Experts of a small language model.
Size: 11 layers, width 256, vocabulary 2589, 164M parameters.
Experts: 160 SwiGLU neurons an expert, a sigmoid router.
Below are experts of layer 6 (counted from 0) of a mixture-of-experts language model. Rows are named router (the router's row for the expert) and show model dimensions 0-255. Each number is 500 + 50 x the weight over its row's rms, rounded and kept within 0 to 999. Numbers have three digits each.
After each expert's rows: a language model's description of what the expert responds to; "mostly gets" lists some tokens that are sent to it at least half of the time. This comes from a sample of Wikipedia text that the model never trained on.

# expert 8
router:425431455457594555486499424490514462540528449486503473516500588552586586496566529473556488510588442488531569591495522467574540495504553563505496560518531598531511458445499504456516549548510391527584504495432559508560531512483445527440630489516540504483527511466573489519399530394466483548486477541437457362497526532516476422478528461609516465485550415441585546536383436478472499553447484531525600537476454468518535473571529528580458396494452518537510523558486540546519545571439460454574452486438478492444457561557507514539449502445520500466534463525541568526550489604476476472483506475457566524503606456474436551579611534509496491524480537483418464561461542456519531557558536469410385513547494387491551501619540475515536590493457521585546503541530497486418511427505453
Word-initial capital pieces starting proper names, mostly V plus Mar, Le, Gu, San, as in Viola, Villars, Guatemala, Marty.
mostly gets: " V", " Le", " Mar", " Gu", " X", " Total"

# expert 3
router:516438489390503544402505476474508449612582453494443607559502564507499415463468470467557541493510474531513559558512523492523486477534492584504435513558572549502527503531457497546547460614498400436589527500470494452575600562497449604431634478494534444473571482508506460443465527598408448523536471511475474484447474465461513545481561471579518459470674535503588512508437443426422492511579477474466535512447465441477514418543503465528466449511413527457459460530517499489516505488439464509550477485503438482489493466494535428507443507478375450416471462553513510457557515532459529515490454492479608530496543515449573489552486581570494451478518540390416517483442488415526498529454557507447504518524556421581571448452547445522530558518445542550587510565592473459400582512461441
Short word-internal pieces ending in a vowel, mostly a, o, ia, in names and foreign words, such as Top-o, Bohem-ia, Hug-o.
mostly gets: "a", "o", "ia", " Ma", "na", "co"

# expert 47
router:483502499408521486393524432459538328514528386503516550504461561488545497561532511503631541525517516536500508550473480545464506497513433507446470535573489502473499454523456421493571592624504434527570500501484516480532548498464515432427527502465501558587490585420590447439465546424415422505487412505566436447493476491408578422480624463508508451456514635500452549497495370511541440493464487474444567559478487490530431496571507457454500460475437491518492461512510497486492485479330489539508535436507426507492494534448538452496443573485443531472541497568541499486555541579491493474463490487465563441517560463454442411505588496470548443449457529448474481468391554497525563540500506459493440521610546442601515548567499544571534549475453496588553514519574533488472505499559491
First pieces of longer Latinate words after articles, like pre-vent, sub-ject, e-mployed, att-empt, ext-ension, infl-uence.
mostly gets: " e", " ro", " o", " sub", " Pre", " im"

# expert 25
router:463482496432539511487523442473592402466561449491372619545560511487555536471539527440583642474515489553492520495542523483553506504519500570462548488512499535533531461506481484537558476589542457602504525474478528537535456554489469498467499447508537435468497533486512468493546441444430407540435418533451539415445477501467488478479514488497534457453446426583561593469420500435465432594504507488428647499411483417476492470527523456555517394495489409508438545489466453525546518541408538508514396466534446464457426531431480499499512561471466544439431446526465507495531542574508519479458483504460478466563499412500372469572527547525555494510598486378517525449502466538559577550469567534536453476566560421521598482478540523530562489506446524610589492615564552503436557490469467
Word-initial P, Pe, Q, or Chin pieces in names and words, plus the suffix ian in Latin names: Christian, peruviana, Poniatowski, peaked.
mostly gets: " P", " Pe", " Q", " (P", "P", " Chin"

# expert 12
router:505474419495701519442439466420529457569467468561468494534540543538530622494500531473552525488562491386490481501548464562533458547488494622489444407585553558517537557565532449483638451504570393521559449458467511490492519546579551492483494507514531448452506509451536432513497548496478438499437429536581547475513455529401558484442567470550528489455525554419499556562471477502477422529496432525392563534480485468567501486526538444489550479561489453544542543552467622541545574570437564486495479522552485542443555457519505531497482562481489493407509406435477522444523522564442496519465442460447488420540618491487509497511493517483548458448551412468437566551455472431507563492573516530492498511556631487496503480502465498546529513459421529506528462586532440422476539501588416
Verb stems and past participles after was or to, such as found(ed), form(s), known, held, won, report, established.
mostly gets: " found", " form", " won", " known", " held", " represent"

# expert 7
router:443462496453506530441502456441617436513562379490438454570507574487552552499543485449576494495526477500517664474550484544549530559552486490521466514519522570498509536546478439474531566534562474545566490477363547508528525517494347524518489459524523535526454581443489465498539482499453466508462463586571510514438470483485480372488583448421458520506565544419622551536419409449477474609530340508477543490408516523516507470572486501596538443498520485474480483566447566480564494543494438439499463495584431529429389485468531572464485605487468473406488452498432517445553500595459461590492434536470511491544505446523521546540481500453543461555478487544524517636520412508566520439502520503499442500539528465495554505544524482523548523475442484499497481557592488549514563460471470
Word-initial F or f (also Th, Be, Fl), especially list-entry labels like Founded:, Family:, Frequency:, plus names such as Thor, Feminist.
mostly gets: " F", " f", " Th", "F", "-f", " Be"

# expert 56
router:457493508432510468495493423455596395505633460536450550571487504531523549457504537466521511519498485532548478583475560490528502437543511642431448537501505531509542517463482406501506518580535435503510451501449549459576531471489465497485594431422515457527483476474557485494517528441402438498485420494442507457454491437465463507502580520421497446448526477512550513551411415448503491605504461482518559515466491395483482447504532530523602396553404368562532501470518519540488487580491546496537490488561491531466481486449585542505429522457412488315540473488532588468557553523490478601403445485416547479563547530534398549523439552489496485493537482506393529490431556426569552483541449555402528537512511469495523486591482448579506551480420540571488511545544475419522500490544454
The word the after a preposition inside running prose, as in by the Roman Empire, during the Ottoman, at the age.
mostly gets: "The", " the", " The"

# expert 37
router:498432461423561523519455494488540471554637428508462548567562548561540503479540499481576493516524470487525575575548540426500555563510435513513486453503535525465546484551501467466547543484476520525488565458434472513495597500472483534506501514512485538614467473502574481502384535460478478493459458601429525473531529451420541465468470499487511510436486465504571522537569441446461478472463436471531534517469449476541564444571566531552487415495463521536529443508470518516621493526461473441521509475650368482460452486489589444503438539486386578508555541559504584471511533610469446543487458549476562483595489371483502454483577521578577549529520487475463491390454499453571573556464475494401525555536570462528638529486468440558547629488430551492536519524544442438426518453579515
The word to, mostly infinitival after verbs or in from–to routes, plus from, modals would/could/will, than, into: agreed to carry.
mostly gets: " to", " would", " from", " could", " will", " —"

# expert 33
router:482435487465504562442448481401522428530505440504437602482563487475556524552483567529545499507506540527503569582459439552495568521469477514472504490533601611561537518611491518419512513651520489634537534446475533546555451522555468502463561510468506491507524600397549493506504547351553371495387458554553443428423466467497500467462536511488456456523519558550500534541382428393504471571478379501484541515369475431563525474524523527495562409528522419480526400569473564574520519514485501450478473466518491493439438538528512435447399506501448488505490452577485479424586573471499471501504455467514542463504534510508463533533493530543537467500485480420479516524433515494520472521542483514475470566499547424542550480551522390540538525539459565524564520518537577434521601456488508
Digits and number pieces in codes, coordinates, times and statistics, plus closing = of article title headings, such as 15.57-5, 13:11.
mostly gets: " =", "ü", "ö", "ä", ",000", "000"

# expert 20
router:451452541413520503475522438477516501613591490572474583469441512488534513473538559501586565496454479488546609471572464546510554572506427555525438543571480497538547484526435428459532481513485427440606504523478563517532511454538498622413534480444558536567370579524469529488535506440481376456400490495483466461466451482517554417512529477481526510494603524543518519524482473448512440548557518463479510529482436430527482508489566376566537523520400521548511383540489473493519524486426423411549507466519480457487457489457461496527458463418447560445490433519528505499608603569507430504485525506493544543473521505483443495515517492531623449616559479475461556545514524546555475464573502508490443540482596462522612438599513446575493558511438579603561534535547523516444553522544481
Semicolons separating list or infobox fields like "Released: 2017; Label", plus linking words as, or, and, slash, such as.
mostly gets: ";", ");", "s;", " —;", " or", " as"

# expert 10
router:542461558467523481455551424474527345577556377576467502497544489463543511585505515430626539505545495483508450498515557561508505503478470553431516487509558584489551495532553491430509586490585465396522538553422529463466506476496384539423498465502514479562496527484514429540477473487504489572451459542467519502416544371414544413525543521481531378473466528569447616459554512460500389549530473535451574526412481471536486487528508509509488467556505425467460504494451537484533531526457481472540568443496379495457470522481519565490532540467468530397427495488530516529565526536436490564416502535470583419591524483473517490570392586493566477534492493370531535500516615492557473491462463483395504528514515480589509454600511501519556524506461488581505548552557472483434585466543477
Short opening fragments of lowercase words after the, a, and, such as m, c, st, ad, ind, as in struggle, map.
mostly gets: " c", " m", " st", " ind", " ad", " met"

# expert 29
router:508379442493489523410381475427520474477509420525441500589475496486502542472557485450567561504532549475484437543547467534536574536542457540468481476487432530517624561578485493521541541516553466497606462489478552614500596566575457562488535444524542474500524487478569476532434520553484435529473396538513453497467509489487500500545527531482521492390530512524477581490438419487480492529507402435511570530365480446520481369550527464616524562571443445538527419480461591500511560468412461400493497504472378510375491541465511475498477499504504440422540439468482502443513601536519460574454420552520482476519597468476502495513435520509560536486521516414469555512477503499548519507452558490436454509580490481513591457543576451573582568457457569532503511515531495454462548466487373
Suffixes "ed", "ing", "s" ending verbs in narrative prose, as in knocked, abandoned, assumed, designed, hosts.
mostly gets: "ed", "ued", "ired", "aged", "ected", "ered"

# expert 9
router:503463495493533526498472481455552471598622435551504543556522494438575547534538544500591500541517450394530553580501495484456516538546490514322475432529499542534566475504409457480524582550542371519482505427496547537511609482537463508523507455521588473580469497442475413510501470478486441540436373547512579419463478490449573450555584447472512468483482533519536491483446450411470438580522460486485440544453383508553557449546477474529501371564404486460442483482488536521541532518485496551492496481624495575415507438477528430511489582472453502490461478538565527501650530469483410506446521468460515476545493466503417505553508531547556438566513472462471579573486459523580538520541559479450450624518561534478507509517531513511471491492476571553482587558562546496461515447465443
Opening quotation marks starting titles of songs, episodes or works, plus line breaks, dashes and table pipes, such as "Until, "The.
mostly gets: " \"", " \"The", " \"S", " [", " '", " \"A"

# expert 13
router:536502455417542551482455367457538427541549493507534521530405509468544603533509452487480531575558565569489532556555578425511520547552500468451519565546507554574610472438438480493516516537506496523654533552461508463539596474465508558442563492495598419546508467445550439469507523508411512510510418511489460418481588455438642463446547516540511492471547492501402558505464422528433487503587484466476475597458486461521548439494517501554513483524413398443489507592517602470533536545377491435541467522612524470416444544461533461512414532475422541385463439578487544489549510466401452529440530476447519462534529523502404483517467530591503471536524478524428468520465511524527484558546487514521476544524539414547502537526544491527542556499452624512541559511484516478473530478531450
Word-internal pieces like es, os, is, ac, anc, oc following an initial consonant in names and terms: Caesium, Leslie, Angiosperms, Sacramento, substances.
mostly gets: "anc", "os", "ac", "oc", " Wal", " Angel"

# expert 55
router:473487495390543546432518457397564440525528480531477465479415477473505547595607572465503584450542464504507573578518487559569524426551569553467497524581528439540511501469462452400497521533549451535537626504480545546560637533524458551450632511529529482513473482447576470534540449513448516551528488523441490485493467485500521551432567547500501452483543585511575567513390489498453501540468449454511585505470461311530518453499490488535513456558490531460525432513462515480571485476402452518517482491539468432414506564478469470521412451470515482525511465522491566453534557561395463569495472554485490534505467473515491413522511513472513497659512547442451623550520510458512549510484511469515490505604573492522597514585588514563544537490474499582588531566489490554521557500521412
Lone vowel subword pieces i or u, plus ens, li, vi, ari, inside words and foreign names: liquids, Sichuan, experienced, extensive.
mostly gets: "u", "i", "ens", "li", "vi", "ari"

# expert 2
router:519449451399539522429525464483527417578498482514516543511589551491557684519530538492488592489479519492511612503509521591532487601517474542497480560540490570515537504539454431434587500576508426500605469474517594496597530490577488538507512500430478479507482561467497417502514487509435425533519476543535571441498458406472532516509548479471463467495501625555560540490534473441442442481549438466474531571499482442541450465500503454525599438519376508516471419555428511547557520464421574553536520439613490525503566433438537545454467587520407535476452485522521518552517488525501489557492517500468516465459607499493487440526471490467504467558381572445496545518535492431525522560520478464530513516589493477549522573461506552544573543457396557612599538544529538384440543446497505
Word-initial O, U and Or fragments, often capitals starting list labels or names, such as Occupation, Ofsted, Opponent, Turkmen.
mostly gets: " U", " O", " oper", " Or", "pen", "ur"

# expert 60
router:422461487481587543479454355469550510537586411623401504519470487472565511577514518478528518493544493498465605506542608602558488550562447537481448455553468535497614458457537442499569569555553519518599515499451589527556562477522514543517580533487510593450538534468548428504424543406461470543502523510554536539473503405464503383544557561521508405506525529518572494537425490485460453492529507503461548587450449522484546532512519460513502444501516484491498486513489570507542547445468446484526476485482518550395426441543515448481417479533515516469498477522537503491614528508533475589485419487367548498527520546496480501529579519484603433548478434448513572436439493456471514493503446508511510557545469493584636532549586506492515538494423565532525502662523538471434554488515562
Periods closing a sentence, alone or joined to the word's ending, as in memory., Angeles., conditions., before a new sentence.
mostly gets: "y.", "ing.", "es.", "er.", "\".", "ation."

# expert 54
router:461426562450576528516539478478549393504594450491505527510421536503510499548504447491525463531496488435516537600501516692543476501543436675497442482591487502567599483453490374516531529496660473590575510518466511458555527517455537556487466460484510542518473579438622495491524548409445482545481469537472527499441495498445610484543550506564518514495518532480518591523473430474442460574531478445407467457483477358591495427538496423524492504527496417544538513517503622498520493573442425555508474470607464419489482431437496465508436528459463536478505464535483566532512510473532511533441496496486529469523601543506515507585562557598531483575479496463548535466476429531528556551482508578443427477515517414509543564527489480508510515477492542488473520553506468475553556461481440
Inner syllables in, at, ot and word-starting pl in species names and other words, as in Methiothepin, plant, potential, Sat.
mostly gets: " pl", " Pl", "in", "pl", "ot", "at"

# expert 15
router:469390487513554539496403475480543493496540487499388575559441491446515657494492519490530562461483489503529524513478463452599505501557541543533484523495515472472615501466492425499559629532580451522562585509462549557502514462561450472404502430458516511489481506359457463458464456545516414465496456498516496511447531509510518459536568489545443463449580457563447526584406410432383446573500479513470555555532491413543512477540491391529585477476483501554530435528445573570593461500449436465494513461574483481483529433562527482517449509481469542449464559498445532445481544532540438561487501514527534436619588580489512506590454533504536530438540461334554588516473430525539443522493440496452441576583543484479481449515470499551593524495451534498486558570470509501449495451507463
Word pieces with k, n, w or h, often inside Slavic, Finnish, Indonesian or other foreign names, such as Jeline-k, downt-own, sembah.
mostly gets: "k", "ik", "ak", "sk", " Kn", "aw"

# expert 4
router:491498431437560579483461473412565483538484473512377516571519514489467523531568510462512646521530487526508499555531451490513481494546418588422538527511492530518553547581561469582524521544546411480546463445497541545532543546475528575407479456501557518527504535468524514458387489513421414481480495468484494353526471468477578457550517498505487456555557522544445485569467436505506415519506418446505520511495505464577504533494507488496524434512390467468501529559447609477637521435412481444461524467541509568501500409440585505447529519506443466459468422576544458431479523520530470573444505467438616416638552482494518557557509473468539472543556428440540544563502479522511580482508461506496478547581569419503483564481553467563573493562529541623624559495539473545549543485503468
Short word-internal pieces of a vowel plus consonant inside names and words, like ut, ib, ood, und, especially ceded in Preceded by.
mostly gets: "ib", "ull", "umb", "uc", "ut", "ip"

# expert 5
router:498387495509593527494550448486586407458544480492471492592509530414574538495494493527512606503487481488482540536536495466535566558518506580388461536573498577567538478483583495485559630552561447499505451490481533433511550515487518524428489432467532399614501503504558453460524484520423420574520480548475474469393443492452542511528526582441484492412534441467498516525387488429451417496431489433459531556550484447517460439523510427511538473501441413453492442503509553482505504412390432529522490485438425410382494451497523485488530535480454609424468464542534543522517531523520412568464501476500575419525554495450424554543499559507510460469551506454505541541482557494482600520577467462395544515518545476494600503657525480542469488532463540539508507581547496534423493440548466
Word-internal pieces beginning with a vowel, mostly "ar", "ad", "ag", as in b-ar-rels, sep-ar-ate, Bar-oness, St-art.
mostly gets: " Bar", "ag", "ar", "ad", " Mad", "rat"

# expert 24
router:486452483428543528494419453381512448571536471517462507514544497450528510497513510426521549549444452478551599474520567597506503577557436519445497616498438498551584539492470500542519503591578467520502564516452532471562558507522499582436521528481555467571430602466628454507529466424418504537483454545390401449505502465399582469488530558520500498446507457579554524486520453455478495512542422439445507533422505470476436485516477447480450395511491477570500390525491573448516541442436512447557480504679510450481486560460488533531429599505468510459497486560574549484495509471502490550452485513449502445553513518469381420543503557538494446546609521472518527473493571417507591542499442465507536619571562526469532493622517458567521532498491522562483500514502531471403531465517465
Word-internal pieces like ic, as, x, les, ics inside longer words, as in Veron-ic-a, art-ic-les, metall-ic, Delu-x-e.
mostly gets: "ic", "as", " bas", "x", "les", "pis"

# expert 32
router:546446478534588518471472456455545464548516465565508562535464559435581555526484506459476506474534527533513539494484389456479567443496507525501455490571404566583525476584471404519482598566559467354572521500479544529521531588549429556462511474503517467646510518517604403517488503468453465509505449522441629389486536468458536476445519498534440501494521365506514562543464456508466411498574505561456568477477483404558553459540533441481553435514388450558542509495474511519564506441371521458530430460521522447473495597392554446479410521464402525461471483493536497517576530478533484551438421428479526571560493496471486519626561530491551503548469450472457527431516550540511533552514474538427473560554536479520468460582537437564548545513462528540578488500544496497510544489547486
Word-middle pieces, mainly it and and, in words like Citation, Citizens, Metropolitan, homeland, plus word starts Pol, Par, cap.
mostly gets: "it", " Pol", " par", " Par", " cap", " vis"

# expert 26
router:472384487396458514449557477476594494568522475493419497550460508506555592616513506463489522513455523499511579551500509590498512537534432573508478437539511628476551505488419497461555510584519493485494517499482553447572549435536500485355593471458548420487472480467513442465421569487542526517479483495487458428502499461461507494513563508466512410517596492515522476568469485378434493550560419482448519582399460500508464458552513523554570458491414447455479553455488515543538553560399510488507463426580499454477485479560545481515531520471466575487484395534566514533514546534385414492457509603486601462500597446535493500530526585509576447520549538510473592530512490501476538465596528493484448606566511422475616484546596470533565560473480599521561527517526568536477517514526449
Byte pieces of accented letters inside non-English words, like í, á, é in fácil, Orléans, plus bare digits inside table numbers.
mostly gets: "á", "í", "é", "ó", "ón"

# expert 38
router:540473489427516510483503427467500368599559404491440483533470487490560631495512519458535528481485486498559555479527535574468528505531423565453514575597483484532501499647496460484530548541581448480529555489411522540484513517505446576514476505506535536505490473481549525498402429468471414562496447508514565490521417475434519381505533461516477486418506564554475576541373500530432525515559444539498542529369459502569396446565560512549593433527484468490544432447483474575572466547431383494575503455472398553483499521437520564480376562468448494490498506586469483516498604513471516532458471564453521447529503523548470455611580645507640487484456510411433469492469444472569485520466496557487505548545531458505533514485519520522546529494453507585513526521462494490491489500477506
Single-letter or short word starts p, h, P, H, cl after articles or hyphens, as in climate, clashes, pale, Helsinki, Clade.
mostly gets: " p", " h", " cl", " Cl", " H", " P"

# expert 63
router:537493471460525522431552412447570389481495434582441568528571531514541613578593547493462537512560489428537496535546430449555477549561534536441469496506481502525524451555516414459534495545516453513541486443466547489496559493485484555337606485549493430524521557464492469513520563391441454470512465524488495444486501521449510453454537497484542377432482543538512543622475486469361443565517479532481517544457468487461455490548511402521489522485432419561550491487515482599537596484441492407545467510527459538447513543539538534447553550497383516403472465517486479527535536539446440499441444461503580482538523460519402583589555533536562407595439453389403550480520490459529508504532495563472464543518511490544544487461564489518513513571485501513485470643529496467468434416470520
Nouns for teams, parties and organisations or membership, such as part of, member, team, Party, group, club, committees.
mostly gets: " part", " team", " Party", " group", " Team", " member"

# expert 50
router:504439519420556534462513494453454420609518395558521533618562481493538570443494455511501548469524487502562527508465505538518510611589532589418430506537573535487517493578562502557547541517550443487615513492497540470574557457497499508447487464559585587502507482496525385529439505504459488483470435581546491518473435458521525483546537500486513498503510514487509491642472400452468450496547465491510510579455539464518477451592513536577533414569417566579449503516455492447544466549471425420500487483561482477478458508504619461433441576434423461461489452521436515498541559506468511456490475514447521431469566461544462532525515593584530474638532423464416492539434503521512541453484533514453480497453536469554523516545581560496618531505446545515484567539558545396467475468502336
Leading digits of numbers standing alone, mostly in table cells or after colons, like scores, ranks, impact factor 2.0, dates.
mostly gets: " 0", " 3", " 4", " 1", " 2", " 5"

# expert 31
router:475373477389509476476409414508551500559524503564475487487474503416551487455590505486524513583488433505517618509504488539516513554519407516419540548488490576557500510492473490465512512499518382520638515532526528479493525499552476579486501489465515455535603476411479487511408465447550350487463450510487536438514516425500503456463634482512492490418540464494486572495447434505484453612528497483478495521455421442536467411480471545494489473441481480498561502474467492442510508497496482506534487450512437460463498524505583539444515554369489422483510375560489529497652503564437511604409503471389547446511537545495568459510571567506539463624536410501514605491569503418522522544499529560422464516522481515499529489492552440501583619496479474475546491477532522445498579529534465
The conjunction and, sometimes but, or, &, joining nouns, names or clauses in lists: biology and medicine, Pirna and Königstein.
mostly gets: " and", " but", " &", " or", "owever"

# expert 36
router:485463484468533508454418469403575400559528453569470506566530500507507560518549538482607552550580445570557514497522405497544516530547556511462480509505585504580556497533452447450474522551549467579531501507436502554531575514515433528473517505471552527519577526405534496523511493562378418565443438524523598488447506449479524449572561505478510524469554395642546530555495438467477416523452386574501498555499464457472516424526503451487562435517431517520523511486449606531545485574463438496649451403552465523440463551489554510434548598504490564437477437535478567482641485500523482491475466454448557438521593483461572492526527523652512470616462506449487497516540491497564469553515481446405483494474501441549528514535524478527541525502449513548594516545475533488464544478539504
Word-initial capital pieces L, W, I, St, Wh starting words after list dashes, pipes or quotes, as in Lepidoptera, Website, Whisper.
mostly gets: " L", " W", " St", " I", " Wh", " We"

# expert 43
router:413508545480541485409437473464584498507548428529488514615489514483592561552552513484558556448440489510506551647532513526515474460556408551521564550569438620527511448491463512435473529532512514571520511560465517489525575506485550528482539450483450555487474578467523441572520423439465469493423499539506490554473532486383559466535587528464498534478550477561513489490505486404464436547540490473440579597435513402504463407521514469561514472606509502439468522523477486543533513466451483487602529457507499497351503481497588468429507514502424501480550502572425511542513565559504492445436453499491547444572555507514544553556495554503565448488585425549485405462428588464547553515534456476474451497581558510588478458519539447624583584506423570534478535513616522472458429469535511
Prepositions after participles, mainly agentive by for creators (painting by, published by, led by), plus under, over, between, about, against.
mostly gets: " under", " about", " over", " by", " By", " between"

# expert 6
router:553428482509507547410520419457530456543541483633455560554557566512521567530562570499481505567455487502546521551507539506531484448532473584432439504526452485549573548467528495429550499626546458531501529461413513387603547507538508538473580473483487464478479578378515472487484545455530443556452443509496514424384460433460508421462540509465444471506538577570492601544430449484419472584519462528514531533486467423535479461615502524520520425485436456501501528496435560580503500482452518485574392466504496462463470591537546571514465539480531613426531487522600500437535508508447501535451455553434575468546504461466487509609542600511526426545481550413409578471506531488554478537537506570463466562463566469544517440520563511529505475474488499581474529564477513380461581442537532
Nouns for places and institutions after the or a proper name, such as town, city, district, School, station, village.
mostly gets: " area", " town", " city", " District", " village", "artment"

# expert 34
router:466394466423497529494475279467506453509531430541410597536495571395528511499559483504494541540533538464564526539547505624508498490500453544461516549509572534551473463434539458529538548491496433532474553502469482545521557452607521542409524425452551467516497529482487476481469475497523482527441475490463558491499444499514517320504515487481494500478504484481489549520498426463501424546559487525448503582428465446552476469510591464530551443575478454470503474464403517471548502512484452505460461452479505508497499546553588486462488539431408559502467397542525535535569545563489531501416406486447590489556466485513454417593536526500509471534514424493503500534478530374530571571518519534496386604600511464589515410562523562557478548443431500484531479557507482527527616453505403
Commas, often merged with a word ending such as s, or a, that split list items, place names and clauses before and, which, but.
mostly gets: "ers,", "an,", "as,", "a,", "ia,", "ed,"

# expert 30
router:506451484488529562439479480411576459488525446517444627560528557491554578538524560456553587549478499510534512512552420500528470478567522561425493572499575505567589448514460492490486583508581497535500503504428580543484459441572443507426525445509490489550452434498526555522489512391500451512554466602508444442488550469429510463484540448553518496436501654568514590565383438479500513545581427536536537600488462503478514409550572443541581481490497517463508531552440495540634531496456392502583495440526437471489497466505508485358421571516513551478427484522503588521525520572467480566509442490481492484552531466496556542500491590473591487463511483505436568491442500504588482537524495531429545530502520436482483460507500534583524575499393491606527505592506552478472600475554496
Word-initial capital pieces K, H, Y, Sh, Kh, Har starting names, often Asian, as in Kohli, Hong Kong, Yusufali.
mostly gets: " K", " H", " Y", "H", " Sh", " Har"

# expert 39
router:475460477511519511469489403463592462531493472505486596578548498522618620514584553561553564533476521510559558582514545457584514512520436458468476465548558568467528497514497502538508498528554424531500486538469522492573515481497456509384494451542504467481540555487537473411418433453398466486472443538542537469471384482520512464514630485471538449499477464568491534516456474488433468545477447512504557486487485467527549482540567503539513455514520446461501439543463565543541633493457434490579488447499431501439486555494541468514486527412401510511475401622541607532604569500464517507478401495452587477539648506441555470531530552536547506549476504411326471575427435526541565484550512469478499497495543461548569470582533487524621491504514511461565479528551482416495528508483444
First pieces of place and nationality names starting with capital I or similar, such as Ital-y, Ind-ia, Mex-ico, Ang-iosperms.
mostly gets: " Ind", " Ital", "I", " Roman", " Californ", " (I"

# expert 46
router:488406526456522515331598477484497449554620374532475537502538547462555510578642487480545566473521529509516590546444515687537561511552437463487477485557535615545495559505468404464558523481518498502506549481514551492579447458533517472403614433430526506437483556475520415467487465501439461474454376526450586518495508407497529399523610458489565479419477492512470536548493491415551536542508428488464519454495508387494532437552495462531496550493449432544435491533450499620566538512515439401562513469487481528485485553539539483475468545455441489394524491519544525474561521504477506526497504550450518437543553439509457502520606517459584470448449461525496516492411518393523535521483525550460485489518526529451528484546576523508562472535473565549478529514520515522477480527501478
The preposition for and determiners or numerals like first, two, other, some, most, several, usually after the or and.
mostly gets: " other", " some", " three", " four", " most", " two"

# expert 48
router:509453525476584525452538440453562484504502482592395558511460531436592551505578496469554502524455439451519602536546552545541541502476493462474518551469514470540530503508403455456571498501550489509524579509481530451506548586499434539441535425488525527426528499460513491455494435517426449571506496501611541487399459511418551507472559515400481455487572540547469544514468476491474399473518365521531470574407549453555515478528533468523480433490514455516486457572511569581626571520481397472528477462536464463499442483526507431567545508444467478471501481551521492536497614437397469548448514560518561501650552500532419571480674555555541530549498549437468536481526560450582522490561519508470450558548531535534514511651484528546544548469486526608496508487543476477499527447528415
Decimal-point digit pieces like .5, .1 in tables, votes and measurements, plus scattered word pieces like qu, self, out.
mostly gets: "qu", ".5", ".6", ".9", ".1", ".2"

# expert 40
router:526515476475525526441503404437585440501499480483430488570465504382555585518523428468507483510520407479540487522467493550538512473573484530487540547509529554574546521513513431490543504594543406518553459439471568511520548515552441460417552475546523519489551482378555420498479461522530463590461461466483539431466451505567610402449565552484468471352545495479494507553406510519429409500619496561458427525449557454597449526534527470495547457523438379451533420505497484606588601508453482508517535500517500415481539518458530541495524515456430556528523525503526466437535537496551453489486477578438532459502505539514447431706570526557553421517506475438504529540408505522544490464513471507444503508512598495441521453482465482547557519484443516601491569561504548453500524504483432
Word-internal pieces like ap, ab, op, sp, oll, ect inside common words, as in mishaps, pollution, prospect, respect.
mostly gets: "ap", "sp", "oll", " resp", "osp", "rib"

# expert 19
router:493457469468556468478515457493504468481564471543380514577519505498547496553583480496589567483505499564501450564536490478567508488518504522466473528486482563497481507521524461472589494517568502482452487494426495516544507476548477475494501559514545513551540514438625488457515470416359489489435488520434523516474445492471535464522600496515537491467613516474549553584375475474427507500536503518466517584381460525464525490567593451612542355511427510547486475453488546491540518509453523409612515515515516545459545580518514576390425488442463497416528536509579490451509555537490502512448520489504583527563551514475516481511534557527503397513522482521556561521483482490589502539554563515472381587485643444466525495526559477542673594504475604589479539558583472458494584468473485
Commas closing introductory phrases or dates, and clause openers like that, where, when, although, because: Despite this, August 4, where he worked.
mostly gets: " where", " when", " However,", "though", " because", " if"

# expert 14
router:535450500449540614438515477384556430563594430504469569478506516473540523516583530515552602485508470559566637518551422480515524450581496492420426509543498503589563503558449512477484554573623500464550467510390543508482599522543439576460512393501565535479503454433585503409489497489488468502493481539545455487435561511446525465539575542495495537466482453465455559568471418413494537511518455418473550620388469505526497467548481482478486482576497463521483457610440581500580558539467526490566470467502472470508475489554544494472504556513347456389497451562512557494496541535446504513486481559455523511466588458476513500505533599489445447472553478393518599518499510428544474566580457498491509574481575425506601440471519498541528544547520520554540500502491536468480556516540488
Plural endings s, es, ings, als attached to nouns mid-sentence, such as rocks, trails, gems, plus years, and stray s inside words.
mostly gets: " years", "s", " (202", "els", "ches", " (200"

# expert 51
router:504476486444519529411527480412534458585560462671436597556504512502550533512501501494534600530513465472502528484496486517574517466576384520492432526488482486490556546580356479460472503607528477520478534521442555481507501430500482548560550426523508512522509587438526381546417500494416441565490481542464542465511469402499522498441571513498453431476529533494506503468489477515433478617586445453499651473453451490522442397510522415504596479518473388539506478494475558495507478446454504463469467503590491537505521552519535518538534511449471530485551429521528548456475510523477424602440490527479549431487559474483455485544507481487531366543552495485461523457457518417514557466585573518483489508613513432530492466540500526583569538448351556549496498538488491424468622513468484
Words naming countries, nationalities and big places, such as United States, U.S., York, American, British, plus endings like Mumb-ai, Toron-to.
mostly gets: " U.S.", " York", " public", " German", " American", " former"

# expert 16
router:496456481489574521421510494510578430492505457533459512489539520441554601511487537469504519497520541518471459439548558487531502549557535579513504503486516550537540496446476478476538574506585434456543566498458529508466527428619472545543605463566525443476399488459492535536435460360465464529504446495433442468431508481425491415532525551521499529517555537479497591513422499504448397524490462530449494447402508451608539449565488454525555461494448515454414449509416482516539506493485529537544453496574509565472398516525491515380479499483426452360495407570441529517569517474395473525476478503478533480533509491491523534572656575479540444449570488562445513447442445538506579421532485495398494538616525480503470486526433490529541480475447528548536564598606457391406503473533465
Tokens containing G or Z, such as word-initial G/g and gr, and z inside names, as in Gazette, Arizona, Alcatraz, gecko.
mostly gets: " G", " g", " Z", "az", "z", " gr"